python train.py --head_dim=128 --init_std_down=0.00501 --schedule="wsd" --batch_tokens=32768 --max_seq_len=1024 --dataset="wikipedia_en"
Below are experts of layer 5 (counted from 0) of a mixture-of-experts language model. Rows are named router (the router's row for the expert), gate (a neuron's input weights, with its number), up (a neuron's input weights, with its number) and show model dimensions 0-255. Each number is 50 + 12 x the weight over its row's rms, rounded and kept within 0 to 99.
After each expert's rows: a language model's description of what the expert responds to. This comes from a sample of Wikipedia text that the model never trained on.

# expert 13
router:58 47 37 48 55 41 52 36 58 43 41 45 62 36 31 55 50 45 80 62 31 24 48 54 35 63 53 65 61 36 46 41 57 52 51 52 38 50 45 57 34 45 67 37 33 72 66 40 40 60 72 53 34 37 53 64 80 54 59 57 41 64 46 66 40 52 44 31 68 56 40 63 50 59 57 62 43 52 54 39 58 43 69 24 48 49 53 45 73 55 55 64 67 48 46 57 62 63 52 44 60 45 46 49 55 58 32 45 36 17 54 59 72 58 46 48 36 52 45 58 36 53 49 64 66 55 70 60 32 56 24 66 40 66 53 75 53 57 55 64 63 48 37 59 48 22 52 63 61 31 61 59 70 44 54 40 64 53 52 43 26 56 61 54 74 58 54 61 48 65 45 64 47 32 39 31 50 57 46 54 39 42 45 38 56 51 39 54 56 52 39 32 57 29 49 24 35 39 33 61 34 30 33 58 63 59 50 52 47 40 25 47 53 32 44 44 53 35 43 68 53 59 50 46 59 34 61 30 44 64 45 61 53 57 71 32 71 35 35 50 49 42 61 51 45 52 50 57 60 66 54 73 58 42 55 64
gate4:26 30 54 45 42 49 45 40 59 60 63 55 54 72 67 65 52 60 53 53 49 65 35 41 62 58 56 62 62 58 40 35 71 73 36 59 44 55 46 54 39 44 45 39 63 39 61 45 49 51 61 38 46 56 49 41 52 26 58 48 41 70 52 54 43 45 48 51 56 60 26 37 60 53 43 45 57 55 36 53 43 40 47 53 36 38 52 36 76 49 47 54 60 57 60 49 23 47 46 69 42 59 51 63 41 88 26 68 38 49 58 49 60 47 42 58 43 58 57 37 41 78 28 47 55 73 57 36 41 34 74 45 57 40 52 74 42 67 55 52 21 56 60 47 59 64 56 50 64 53 50 60 58 39 73 56 53 59 53 50 58 62 36 81 63 37 57 32 59 47 29 44 66 69 44 21 32 49 57 45 44 47 50 32 53 43 54 46 49 58 76 69 60 62 36 72 48 28 53 49 56 55 49 32 47 42 53 56 69 40 48 56 50 59 62 72 55 58 41 67 23 42 35 33 54 46 30 45 32 67 41 43 64 50 57 65 60 64 45 45 40 63 48 62 39 47 53 47 50 44 36 59 23 54 54 37
up4:39 51 50 69 46 60 47 53 79 45 56 68 51 52 37 56 60 57 35 53 54 46 39 53 28 46 68 60 61 52 46 53 62 63 61 49 54 31 77 57 49 63 61 67 67 69 57 58 67 59 41 73 59 39 54 29 62 47 35 46 72 58 39 55 50 45 41 49 52 64 48 70 63 39 46 60 50 57 20 52 43 40 53 60 44 33 42 49 36 48 60 46 53 65 49 47 59 42 56 43 41 48 35 62 26 41 46 46 39 64 72 25 36 39 40 49 45 69 26 57 56 43 53 46 46 71 71 46 46 53 64 45 55 39 39 48 46 47 64 56 41 64 50 35 54 63 52 57 47 35 53 39 33 62 55 56 21 58 56 40 53 52 34 47 63 56 50 36 66 37 34 43 51 58 65 48 29 58 37 48 52 85 42 52 46 68 34 59 76 36 64 43 48 38 57 55 43 48 43 48 35 60 52 29 57 42 47 77 41 41 41 29 22 55 45 58 50 57 56 58 29 29 42 45 66 43 31 44 30 46 34 42 68 33 49 28 57 67 45 52 40 28 60 79 65 53 56 55 59 44 34 68 35 55 51 43
What it handles: Middle syllables of names and longer words, often foreign surnames or place names, such as g in porridges, ic in Jarmuziewicz, and av, ov, kov.

# expert 1
router:45 51 52 41 43 85 51 53 48 65 51 65 45 47 65 54 56 49 71 63 56 32 63 72 43 63 56 60 39 82 47 49 55 55 38 52 55 73 38 57 45 55 40 62 47 45 47 42 52 59 57 59 48 41 81 52 46 23 38 60 63 26 64 42 36 41 17 35 50 53 35 62 51 73 50 56 51 51 60 56 65 44 85 60 41 32 32 44 45 57 36 37 27 60 60 75 40 40 48 64 61 25 30 53 45 55 40 47 34 45 57 59 42 44 29 48 58 52 30 27 25 48 69 37 36 54 52 61 34 50 59 56 66 56 52 42 44 44 50 63 47 46 52 36 54 55 54 61 49 53 52 68 43 55 38 45 43 38 61 59 52 39 55 56 60 56 56 41 53 62 56 53 59 58 54 46 51 66 68 46 45 48 40 32 40 61 50 47 45 63 45 65 52 37 43 62 63 58 35 38 57 54 53 47 38 65 51 58 39 59 45 62 49 58 27 53 45 57 89 50 53 43 85 52 68 55 49 59 43 38 39 38 41 50 58 81 55 46 57 46 44 63 48 57 55 64 53 57 61 40 51 38 83 60 41 69
gate0:56 59 49 42 76 37 70 10 57 53 56 44 65 62 70 32 37 38 38 65 45 44 24 46 44 70 57 63 47 52 42 71 58 46 47 64 69 54 45 70 52 55 61 61 45 43 30 30 32 56 33 57 55 50 79 54 41 70 55 34 63 51 47 43 78 54 52 39 61 49 40 49 41 64 42 49 49 67 42 65 48 50 56 64 41 50 38 49 41 60 54 60 64 37 64 47 68 49 56 43 51 58 52 42 24 58 50 37 49 50 47 64 62 60 56 53 59 41 63 31 30 48 36 37 53 66 28 55 52 64 43 49 38 50 42 43 60 57 32 39 79 40 42 40 64 54 48 55 34 68 44 55 48 60 59 56 31 40 41 46 53 48 25 67 45 50 36 43 56 65 61 68 44 48 60 50 50 46 33 44 46 47 63 66 40 53 48 43 62 40 34 49 37 43 39 55 52 31 58 45 38 45 54 65 48 48 55 30 44 68 48 40 31 49 42 60 68 41 73 69 50 38 52 51 43 33 54 37 35 65 63 67 55 53 50 59 44 66 50 38 69 54 65 56 64 46 28 36 34 63 77 82 52 54 69 44
up0:54 55 39 44 65 54 55 59 56 52 41 43 57 35 64 48 31 54 52 55 44 68 43 48 35 57 58 49 66 52 65 60 40 61 52 60 54 72 55 47 40 23 68 46 43 62 41 60 42 45 50 58 37 45 69 58 58 37 52 48 39 30 55 50 52 65 66 39 43 45 45 72 51 42 48 45 34 71 47 56 32 47 56 46 41 50 65 70 49 37 41 51 36 27 42 55 79 55 62 52 36 36 37 36 49 72 33 47 39 55 62 66 56 48 51 28 60 53 49 52 77 48 61 28 63 44 67 63 39 59 42 54 59 66 57 41 29 25 44 34 25 42 61 25 38 65 52 54 42 61 45 57 70 42 47 23 72 77 48 45 44 32 29 48 66 40 55 31 47 60 45 35 51 57 66 48 34 55 62 64 58 41 54 37 45 58 63 38 46 52 62 23 50 55 65 40 52 67 58 37 26 37 53 54 50 40 56 33 42 68 66 37 42 35 47 58 45 49 46 59 68 73 51 46 48 55 41 37 45 61 53 55 48 37 45 33 27 59 54 52 31 63 42 68 59 23 49 48 70 53 50 57 77 65 61 46
What it handles: Digits and symbols inside coordinates, declinations, ages and table numbers, such as °, ′, 42 in 43°36′42″N, and "(aged".

# expert 9
router:42 47 37 59 49 55 55 54 54 55 41 43 40 51 59 65 69 57 51 86 53 37 42 68 50 53 55 88 55 50 32 68 39 41 67 57 51 37 44 63 51 65 47 53 32 29 58 73 56 65 47 56 36 35 63 49 26 49 33 69 46 50 46 55 43 51 38 73 70 61 43 38 56 29 45 54 50 41 56 34 55 52 31 39 73 55 64 43 66 50 44 28 50 60 50 67 40 41 69 44 59 53 57 57 34 72 48 48 57 50 55 58 45 55 55 58 41 63 61 52 48 54 28 39 35 50 44 63 56 45 65 54 53 31 63 29 53 55 53 36 53 52 69 53 62 67 79 28 70 49 46 49 30 47 39 83 52 44 26 59 70 64 54 69 57 35 66 58 47 50 35 34 42 51 54 36 46 41 47 61 27 53 32 55 43 64 50 62 41 49 67 71 46 49 59 53 46 50 34 50 59 46 67 55 49 46 51 38 43 30 39 44 46 56 46 68 51 43 33 58 46 69 37 74 58 62 37 42 69 59 52 40 47 45 29 55 59 70 67 55 52 74 64 71 36 57 37 39 41 43 50 43 46 51 54 40
gate0:62 37 40 57 52 41 53 69 52 54 25 65 64 58 55 52 34 47 39 61 89 42 30 44 39 49 51 56 45 65 40 64 40 54 63 24 53 49 50 41 51 28 60 63 59 21 45 58 55 38 54 71 49 45 59 60 55 39 23 43 37 72 62 50 64 34 37 74 47 55 49 35 35 64 46 39 65 44 43 53 62 44 44 50 59 60 41 52 59 58 70 43 52 60 66 59 44 36 54 35 48 43 56 53 57 46 36 54 68 31 50 37 72 67 47 48 65 45 51 80 51 63 48 56 47 64 59 36 54 52 76 61 36 39 66 59 58 49 50 44 70 60 48 47 43 45 53 28 61 51 69 37 49 42 63 64 45 64 48 60 55 67 77 50 37 37 40 40 40 60 39 77 60 61 49 52 48 45 44 26 41 38 66 72 59 51 65 51 33 32 59 59 49 66 30 59 56 27 52 47 62 60 58 51 52 36 25 58 64 58 59 66 70 43 53 42 49 43 37 45 49 55 50 79 62 76 41 52 53 50 58 62 55 31 52 59 64 47 59 60 53 59 52 46 53 41 63 55 42 41 65 28 44 42 61 49
up0:55 36 64 51 40 49 71 62 51 48 47 55 48 51 60 44 63 59 64 69 51 40 54 42 45 51 58 29 52 40 66 43 46 50 66 52 45 50 66 42 42 67 40 38 50 41 31 45 49 40 51 22 63 51 48 48 48 53 31 18 30 47 57 31 49 35 49 49 34 63 73 47 68 41 30 49 40 40 27 51 53 52 51 51 37 58 31 65 51 46 60 46 38 56 42 63 56 59 68 46 33 22 43 50 55 48 43 49 50 50 48 61 63 43 58 34 67 39 43 56 20 47 75 48 35 49 39 38 63 74 57 54 66 60 58 66 61 42 41 70 48 67 56 53 61 67 38 44 54 55 55 41 40 43 71 52 39 68 47 44 44 67 52 52 34 27 45 33 65 32 48 66 48 41 53 44 52 43 54 51 67 55 67 73 47 55 31 47 55 39 50 73 59 54 38 57 24 50 48 62 24 36 51 40 10 53 58 81 39 54 59 30 40 54 57 29 46 58 48 52 35 65 46 31 67 44 40 41 67 38 38 43 65 43 59 43 49 46 64 53 44 51 51 56 60 50 66 53 39 40 47 38 64 32 64 30
What it handles: Field labels before colons and sports or election table terms such as Attendance, Budget, Matches played, total, votes, average, Championship.

# expert 22
router:65 61 58 50 29 61 43 54 56 47 31 43 62 43 60 54 52 64 46 58 61 76 63 66 51 54 43 28 64 46 39 77 68 59 49 59 46 38 40 44 15 64 40 80 51 33 55 31 59 51 49 53 57 51 75 59 65 76 42 48 33 61 55 59 57 52 52 48 47 57 47 50 32 59 41 58 65 53 46 43 48 42 44 46 30 55 50 57 64 48 63 66 38 53 41 37 35 62 48 41 34 47 53 51 61 26 53 70 43 44 60 49 59 53 55 37 53 61 58 57 66 43 60 35 43 40 49 18 61 47 67 43 32 34 73 50 45 28 78 38 58 50 35 34 18 38 35 28 37 58 66 30 61 59 60 58 57 34 23 38 51 29 43 71 41 39 49 50 26 36 46 64 58 43 64 67 55 47 22 57 50 62 46 41 44 37 58 33 52 39 48 49 68 54 66 51 39 51 57 52 57 66 47 45 40 32 50 68 60 74 61 40 62 57 45 47 60 52 39 46 56 77 44 52 42 44 35 51 46 41 49 50 64 46 63 51 53 54 49 63 52 61 43 41 32 54 60 59 40 45 62 53 49 32 45 40
gate4:48 54 52 44 63 62 57 62 34 35 66 27 56 52 49 34 56 56 25 26 67 47 70 51 52 38 47 47 59 57 53 35 58 42 51 74 67 54 42 71 43 46 70 24 60 49 32 42 50 42 57 56 42 48 71 39 60 66 72 55 54 26 50 49 50 73 30 36 37 43 47 54 48 48 71 30 54 66 67 55 34 38 54 43 27 32 56 77 49 48 47 58 40 55 51 69 32 34 62 51 28 40 45 35 60 67 66 53 55 44 44 48 57 37 58 44 49 49 52 55 50 45 50 66 67 42 59 51 45 34 36 28 35 48 41 47 40 25 66 44 58 52 45 48 55 56 61 65 24 32 37 43 62 64 59 70 35 62 52 35 17 49 71 52 40 37 28 64 37 74 65 37 44 72 50 60 52 44 54 69 62 61 45 38 55 59 32 50 49 60 38 44 44 48 58 51 59 50 53 47 55 68 41 53 48 63 46 49 60 62 47 41 40 60 42 62 52 55 66 38 27 65 76 44 41 46 58 42 54 54 54 58 56 47 51 61 47 46 49 71 44 50 55 55 66 62 51 24 52 35 62 45 77 55 41 53
up4:35 54 74 50 41 55 53 45 45 29 59 29 43 47 47 42 47 43 28 47 60 40 61 70 61 57 39 51 48 44 57 54 42 56 47 51 64 43 35 47 49 61 55 45 46 48 42 66 41 34 60 47 43 48 65 52 60 71 76 57 36 42 64 36 43 74 49 51 29 41 56 58 44 48 57 21 58 60 62 85 36 62 60 51 47 32 58 86 34 46 36 54 35 30 53 56 33 42 65 53 43 52 50 57 56 66 59 49 58 47 40 38 63 45 77 50 52 62 27 31 47 50 48 57 53 42 52 37 45 40 36 34 44 52 38 49 51 45 50 36 59 66 50 26 40 42 75 60 37 58 66 38 42 59 64 42 44 47 52 50 11 58 55 69 42 39 46 55 51 49 46 24 59 51 54 59 61 53 69 61 79 46 43 26 44 56 35 61 54 62 55 47 33 33 87 58 43 33 34 52 78 49 57 50 58 54 34 36 52 45 48 45 38 49 34 72 49 56 56 40 40 71 55 58 45 56 63 48 55 46 41 47 44 45 50 51 40 55 55 59 50 58 44 34 49 56 33 38 46 51 67 53 70 42 54 83
What it handles: Wiki section heading markers and header text, such as ==, ===, ==See also==, table header pipes, and infobox labels like Military service.

# expert 25
router:52 36 52 54 51 47 58 56 54 31 42 26 47 44 45 58 61 47 55 44 74 56 49 39 61 36 33 48 68 43 64 45 48 58 47 39 59 50 54 39 52 44 49 53 42 32 78 46 56 50 40 61 40 47 48 27 44 60 40 54 44 56 64 49 66 52 45 29 61 34 48 54 50 29 35 33 64 60 50 52 49 63 51 58 46 55 40 72 57 45 44 59 55 54 52 23 32 54 50 44 49 70 49 77 44 60 51 62 38 29 53 59 34 46 61 73 66 43 55 73 61 55 51 62 55 35 24 78 70 36 49 34 64 51 77 52 50 60 51 54 39 47 38 45 70 50 52 46 56 38 35 60 53 57 45 31 40 56 67 51 35 29 51 32 55 44 49 27 58 44 27 70 52 56 54 52 41 52 50 23 56 56 46 59 42 52 66 78 42 62 61 53 54 62 45 60 64 48 71 37 60 62 34 57 14 63 55 75 47 38 54 58 62 46 67 62 40 62 70 42 62 51 58 55 23 44 53 63 58 47 56 43 63 51 68 36 39 49 53 40 64 35 45 44 43 42 32 46 75 56 27 35 62 62 59 69
gate2:63 40 64 43 59 56 50 49 65 36 66 48 59 58 53 38 61 48 40 55 45 58 56 47 19 40 62 53 62 53 69 27 69 55 58 51 48 50 80 30 54 54 45 43 74 56 49 58 53 40 62 44 58 39 60 34 58 49 55 38 35 30 50 59 41 47 50 36 51 49 73 70 44 39 33 52 54 69 60 56 34 38 45 53 32 50 32 34 51 35 53 67 36 63 54 69 45 58 43 45 68 60 60 54 66 67 47 41 61 39 22 42 61 61 40 43 76 44 69 47 43 46 44 58 85 49 64 54 49 29 58 67 39 65 55 57 56 31 46 57 48 48 62 48 40 66 35 39 50 41 28 38 30 67 50 56 31 53 46 52 70 51 58 39 27 53 39 45 58 39 56 52 39 45 51 70 63 46 54 61 61 39 50 69 50 53 36 53 65 50 41 64 56 57 24 54 60 46 54 33 32 31 46 45 38 52 54 56 54 36 61 53 35 68 57 50 50 49 47 57 65 68 38 75 46 59 68 56 63 30 66 56 74 53 43 62 65 40 66 36 52 36 53 51 21 30 39 53 64 62 38 57 65 61 51 65
up2:75 50 68 41 52 32 57 51 53 35 51 62 48 43 62 45 63 36 34 68 52 38 43 43 68 42 48 47 57 42 45 41 38 44 59 55 62 52 49 46 56 49 56 48 55 41 65 67 48 44 40 39 54 67 42 48 33 54 35 37 66 52 38 62 54 56 46 33 38 32 32 49 46 33 39 45 42 82 33 45 39 36 46 56 58 47 52 51 54 47 34 50 53 72 55 61 51 45 49 51 54 53 76 51 71 39 58 52 44 64 48 25 62 48 64 55 31 45 52 69 26 40 66 76 50 50 57 63 51 66 23 56 47 63 70 74 38 52 24 38 18 32 71 43 44 54 23 38 46 35 46 55 50 64 49 41 49 57 36 61 57 38 49 57 56 28 42 53 65 45 49 56 45 52 37 49 63 52 70 45 36 32 49 72 70 66 19 61 49 45 46 49 59 42 43 45 58 63 38 38 36 27 50 34 46 60 40 56 51 27 76 51 49 56 55 47 47 44 41 40 55 70 44 48 37 46 52 65 46 34 75 60 54 47 42 51 49 46 41 45 62 33 32 73 35 32 49 45 69 62 55 68 43 67 69 47
What it handles: Opening quotation marks after said or wrote, and word-initial prefixes or pieces following a space, such as un, re, dis, under, inter.

# expert 30
router:22 56 48 45 53 53 60 56 59 62 56 63 49 47 28 62 47 60 55 45 70 52 60 46 41 44 57 55 57 53 56 54 56 29 52 59 41 50 53 62 53 48 56 39 25 31 41 49 62 35 77 39 44 51 37 48 50 61 53 70 73 43 58 60 63 47 59 52 40 32 30 65 48 73 62 70 37 38 69 51 60 27 46 73 46 40 47 61 70 28 61 45 64 54 39 49 49 31 68 52 30 55 68 41 62 36 48 35 67 59 75 58 59 62 41 53 79 30 36 47 56 66 40 51 66 48 54 54 41 27 29 34 43 38 46 45 36 50 45 50 40 49 29 44 68 74 63 59 23 57 60 68 54 39 64 31 42 31 47 46 32 61 57 60 31 26 41 60 45 59 61 65 58 70 65 69 36 44 67 30 57 38 54 45 37 54 51 64 55 64 66 60 55 52 45 54 76 57 56 56 61 48 58 73 59 50 49 66 39 57 49 57 49 60 40 69 46 45 42 34 62 54 71 58 62 43 40 57 51 59 47 56 52 57 50 59 41 44 57 59 43 32 33 42 51 39 47 64 59 57 48 63 52 48 47 28
gate0:47 31 61 59 58 59 89 50 51 48 41 41 50 41 37 34 33 60 35 44 51 37 49 37 44 40 45 58 69 67 65 54 34 42 61 46 46 36 49 56 69 56 55 31 37 40 55 60 49 46 36 43 60 35 52 46 53 63 67 49 46 20 48 29 54 70 43 64 48 58 46 56 49 49 50 46 68 65 53 60 55 55 54 40 73 24 68 56 27 44 45 45 36 40 48 67 45 34 49 54 48 48 17 41 46 47 44 53 41 43 44 27 43 74 43 68 16 65 63 34 58 50 49 33 62 49 44 46 62 47 66 38 65 55 12 65 46 46 38 56 56 43 64 48 60 48 48 51 48 50 68 59 40 49 40 50 41 50 61 53 40 68 50 61 51 48 45 61 46 42 55 21 42 57 46 62 51 56 54 55 52 28 54 57 50 16 53 67 46 58 59 72 49 49 29 61 38 70 40 42 53 60 49 48 39 49 46 44 48 32 49 37 23 35 61 48 64 40 39 46 57 48 63 43 39 47 95 38 66 69 59 43 50 60 52 45 53 49 34 50 54 51 49 49 47 47 36 47 45 47 59 22 47 69 44 53
up0:48 57 53 39 37 57 28 45 47 55 67 57 48 69 45 69 66 55 52 50 43 58 55 75 64 57 54 36 42 28 34 59 56 58 50 47 57 53 60 21 28 34 40 51 73 75 55 37 55 67 37 51 44 54 44 57 45 54 29 49 37 60 62 45 44 35 47 56 67 49 34 56 49 55 60 37 52 33 56 54 46 55 67 58 45 44 47 54 79 41 51 71 57 61 46 56 51 71 44 48 45 51 62 59 46 52 69 64 61 53 42 67 40 24 54 50 73 34 29 56 42 49 43 55 57 43 35 46 48 49 44 67 29 36 67 61 79 67 55 59 52 53 25 69 47 40 28 31 52 60 19 46 59 48 50 62 53 41 57 59 64 44 50 56 46 54 48 50 60 39 33 81 54 51 39 51 55 29 49 46 47 65 39 58 55 59 64 01 35 51 47 43 67 57 43 38 46 36 54 62 42 42 47 41 53 45 57 61 37 79 47 57 48 55 46 50 54 48 75 64 44 52 56 54 57 64 31 46 44 43 53 57 48 42 48 65 63 43 43 48 66 53 53 61 49 50 72 56 31 61 36 83 36 32 50 47
What it handles: Double line breaks before section headings or new paragraphs, heading markers like == and ===, and some word-final pieces.

# expert 28
router:49 60 72 48 48 44 37 40 45 47 30 61 52 35 63 62 32 59 52 29 54 36 46 66 37 52 56 50 47 59 60 39 53 39 44 47 56 39 61 38 40 44 36 24 56 57 61 53 63 23 47 52 81 57 59 43 41 51 50 58 49 33 62 53 39 36 65 65 53 37 49 41 42 35 48 52 47 36 71 64 65 65 76 45 59 53 40 59 50 42 36 38 33 51 72 63 38 62 59 34 51 67 41 48 43 58 53 60 61 40 52 52 42 68 38 64 46 51 63 45 38 48 53 58 41 76 63 42 60 39 42 50 49 52 50 77 63 61 32 52 51 44 35 42 44 57 39 47 22 35 34 66 55 55 26 64 58 57 46 65 55 77 58 62 59 58 37 72 52 52 36 51 36 57 47 42 50 61 31 34 36 59 44 59 45 68 53 18 62 61 32 29 66 43 33 22 55 36 34 60 61 22 72 42 50 34 56 26 64 48 53 61 50 50 57 62 55 52 58 45 42 34 42 68 53 62 46 42 67 49 61 55 59 69 38 61 34 64 54 46 31 49 51 65 44 45 60 50 60 48 32 61 44 48 70 40
gate4:51 58 33 31 75 59 46 61 59 58 52 44 50 65 54 54 41 44 54 45 56 19 51 60 44 71 58 55 51 61 46 50 49 56 55 71 64 58 34 62 68 39 49 59 37 48 53 63 32 60 50 49 36 57 42 52 41 45 35 64 61 67 48 55 66 57 38 52 34 35 49 25 36 47 69 38 59 69 25 61 70 61 42 53 51 40 55 51 52 52 62 32 43 59 38 51 66 61 57 43 56 68 34 63 42 26 46 55 49 32 57 40 54 73 38 37 36 29 47 51 44 46 52 49 42 48 40 38 28 49 48 54 49 51 52 45 69 45 33 68 54 50 39 55 48 60 41 53 62 36 81 62 43 48 57 45 34 40 45 52 09 58 48 63 56 66 64 45 55 70 59 54 56 36 11 58 53 57 50 48 46 60 33 43 62 43 35 72 35 62 57 35 43 53 71 42 40 57 42 41 57 55 72 42 54 56 21 55 18 55 47 50 69 43 29 66 59 47 55 47 28 55 58 39 50 63 46 47 66 58 58 52 41 36 47 68 69 49 57 63 71 52 58 42 46 56 64 34 37 54 68 56 69 42 47 54
up4:60 36 55 47 55 30 52 41 51 41 72 45 46 64 65 55 46 37 46 46 49 53 55 31 41 50 65 23 69 40 55 41 51 34 62 56 59 56 50 51 48 55 39 50 53 42 62 52 28 37 62 33 62 49 52 31 45 38 43 37 36 46 39 46 47 41 60 44 52 25 56 67 33 40 63 58 25 67 55 32 55 50 60 26 69 42 59 53 36 43 56 51 27 46 61 59 59 44 35 61 69 44 54 47 49 54 27 62 39 45 71 39 41 55 44 56 50 44 49 30 56 43 48 59 54 64 58 55 72 47 58 35 68 83 57 53 48 39 30 42 22 48 50 37 75 38 47 60 46 52 74 29 68 41 58 67 50 55 56 55 59 39 48 71 58 61 52 37 40 51 47 55 57 52 38 38 54 42 67 30 65 46 58 27 56 65 44 39 63 47 62 45 40 70 69 53 53 56 42 49 40 45 46 31 56 52 13 43 48 44 43 63 34 55 56 52 46 54 68 68 45 42 63 20 47 51 44 43 60 49 66 49 49 38 62 80 53 58 55 64 64 77 33 46 47 28 54 36 60 59 49 55 27 63 57 60
What it handles: Forms of be and articles in defining clauses, such as was, is the, were, is a, as a, and "one of the".

# expert 11
router:55 64 46 46 76 27 66 48 37 26 46 72 51 47 48 50 62 56 49 41 52 71 71 57 40 37 52 52 45 44 48 29 54 66 56 58 62 40 40 43 53 40 48 48 65 52 34 54 34 54 45 54 50 61 55 59 32 62 63 54 47 47 67 34 48 42 65 51 43 56 47 60 50 52 57 50 50 50 62 50 53 50 41 35 44 51 52 51 30 70 52 55 59 24 42 75 42 30 54 58 67 67 61 37 53 44 45 61 33 61 44 62 63 69 56 28 35 45 45 37 49 48 30 45 47 48 53 61 55 50 55 44 37 37 25 52 44 54 38 43 54 52 41 51 61 40 38 54 42 45 56 43 44 68 47 44 62 47 47 56 64 40 26 54 15 70 55 61 34 57 59 28 41 14 48 65 59 40 49 68 44 48 42 51 60 55 52 42 51 28 39 46 53 52 56 27 57 33 51 45 37 57 37 63 79 43 55 26 53 47 63 19 23 50 47 85 45 33 50 59 47 42 37 58 60 34 45 51 43 67 36 35 59 45 21 48 38 45 34 54 53 53 81 53 49 43 41 47 38 53 82 55 58 38 61 55
gate0:49 50 68 38 42 49 63 43 42 70 43 47 50 62 56 55 47 48 63 53 56 62 61 60 55 46 50 48 53 53 46 46 48 43 55 59 44 48 43 69 47 57 64 39 36 57 48 64 60 31 66 32 55 58 55 65 57 65 39 85 56 62 46 47 35 29 47 50 40 69 58 30 61 33 34 45 69 40 58 49 39 45 65 28 62 55 45 41 68 36 44 52 72 62 52 67 55 33 51 51 36 60 52 47 54 41 54 54 60 51 48 50 52 49 58 45 44 53 51 32 66 61 56 40 56 38 48 55 57 16 42 49 66 41 79 65 53 49 31 52 83 57 52 46 53 59 67 28 49 48 49 47 47 69 44 66 56 71 50 35 38 43 39 58 47 44 43 79 51 23 49 57 52 36 57 69 63 29 36 54 29 68 51 50 49 43 67 47 60 46 48 44 26 50 44 39 34 45 68 59 48 42 32 63 44 46 41 46 34 41 45 48 45 59 17 41 59 34 58 49 43 20 43 63 45 38 46 58 70 56 67 45 70 20 22 36 42 43 62 56 66 38 39 64 58 55 47 73 55 67 61 46 56 73 55 60
up0:45 60 45 56 38 32 45 53 76 31 52 55 46 49 49 52 73 78 62 82 32 53 58 38 49 53 38 38 51 44 29 39 41 52 43 66 55 44 61 59 71 50 56 54 49 51 63 49 35 41 57 27 47 52 64 49 52 57 64 60 55 52 60 52 09 45 45 69 50 65 60 45 47 56 54 33 47 44 45 56 44 27 46 51 54 64 62 57 53 48 48 64 55 63 43 48 26 68 82 47 59 48 64 60 41 35 55 39 54 36 56 52 35 69 52 40 48 55 68 43 49 71 50 56 39 55 38 57 31 47 31 48 49 48 39 45 33 53 70 29 43 48 51 55 66 44 54 53 52 58 63 35 42 43 67 28 61 46 42 72 53 51 24 41 69 37 44 53 61 41 64 45 47 61 49 40 38 53 57 58 43 27 59 46 64 52 35 52 56 45 55 51 36 45 61 29 54 38 52 59 48 49 24 68 49 71 52 68 51 47 37 42 24 65 53 80 32 44 37 49 68 50 42 35 56 56 46 54 47 56 58 56 29 51 62 23 37 37 35 71 47 48 24 73 50 51 60 53 48 57 73 58 46 60 37 62
What it handles: Word-final suffixes forming occupations or abstract nouns, such as schol-ar, compos-er, -ist, -ics, -ation, in biographical descriptions like American politician.

# expert 16
router:61 49 54 53 51 49 45 55 55 29 63 33 44 36 34 48 51 55 56 22 44 37 59 27 60 64 45 53 76 47 55 59 55 41 48 42 28 74 51 51 43 38 39 50 52 53 52 48 66 49 55 46 36 53 67 49 62 52 55 36 58 44 53 41 69 64 64 48 30 62 55 33 30 50 60 57 40 39 33 51 44 25 50 57 28 64 36 34 36 64 46 83 47 57 58 58 39 52 33 45 43 24 39 54 53 56 76 41 48 62 43 56 30 52 40 44 40 68 46 59 63 32 62 41 53 55 64 62 49 30 49 37 42 48 48 35 58 61 54 43 53 55 45 53 47 48 47 54 63 55 67 38 42 72 43 54 46 68 22 60 50 33 39 44 43 68 72 68 58 61 38 45 46 60 72 37 49 43 57 56 71 41 51 44 44 51 53 57 45 36 54 51 39 66 40 41 51 55 42 80 37 33 39 44 42 59 49 42 56 66 51 52 32 66 44 27 44 67 21 51 45 21 44 61 64 50 60 71 67 27 40 61 47 41 45 35 69 42 56 34 61 69 33 37 46 64 50 65 64 56 55 37 50 61 46 72
gate2:51 45 53 52 53 47 68 41 41 58 53 38 35 57 57 68 39 61 42 60 48 30 66 54 62 48 41 80 44 52 45 58 50 61 48 28 62 40 66 30 65 39 64 64 48 54 49 56 62 31 63 54 32 49 72 61 54 75 43 48 65 49 24 32 61 27 74 55 30 42 34 35 60 38 33 50 75 49 39 46 38 25 58 55 68 55 65 60 43 45 53 46 60 52 62 66 55 51 43 48 64 49 43 35 54 32 35 52 52 42 48 57 49 45 33 73 39 63 73 26 36 40 57 46 43 48 52 54 61 52 53 54 51 47 57 63 50 54 31 66 58 40 62 47 29 40 30 53 53 35 28 65 50 54 62 72 61 56 34 54 47 56 36 44 71 45 61 43 54 71 64 69 58 35 37 48 40 47 43 61 64 40 48 58 69 34 41 25 45 51 79 62 58 54 36 67 51 50 53 54 61 40 63 44 34 32 58 59 50 49 45 70 69 33 71 61 51 70 30 42 56 48 45 58 56 70 58 48 63 38 53 48 51 34 42 63 52 36 37 51 43 47 60 48 56 59 43 59 33 70 47 49 38 39 42 33
up2:41 49 36 61 53 44 61 68 28 66 43 50 34 66 42 36 50 60 56 61 52 45 59 62 58 51 63 66 49 41 47 61 55 67 50 29 49 46 56 39 49 50 57 62 51 29 56 54 67 33 65 42 42 38 70 73 56 71 30 45 63 73 54 40 68 44 72 71 30 42 32 40 49 53 53 46 56 56 31 57 48 24 40 55 57 52 74 50 47 45 53 59 49 55 61 55 47 67 55 52 61 42 31 56 55 50 28 63 59 40 45 59 50 32 31 59 35 44 62 33 45 46 57 33 25 59 56 51 58 55 46 60 50 47 55 56 48 66 45 71 64 56 42 40 34 41 45 58 55 42 42 53 54 45 68 69 50 53 59 66 42 58 37 37 50 31 61 56 51 68 58 55 68 45 46 29 43 44 38 49 66 40 25 65 64 50 46 47 31 31 57 56 38 67 26 62 64 25 46 63 76 49 66 63 35 33 62 66 60 42 41 64 52 48 65 71 52 70 28 51 50 64 44 67 52 72 49 40 49 43 50 48 58 33 58 54 50 40 30 30 49 64 46 41 55 49 40 56 36 75 44 54 24 39 28 43
What it handles: Leading digit of years in tables and dates, like 2 in 2016 or 1 in 1985, plus line breaks and "In" before dates.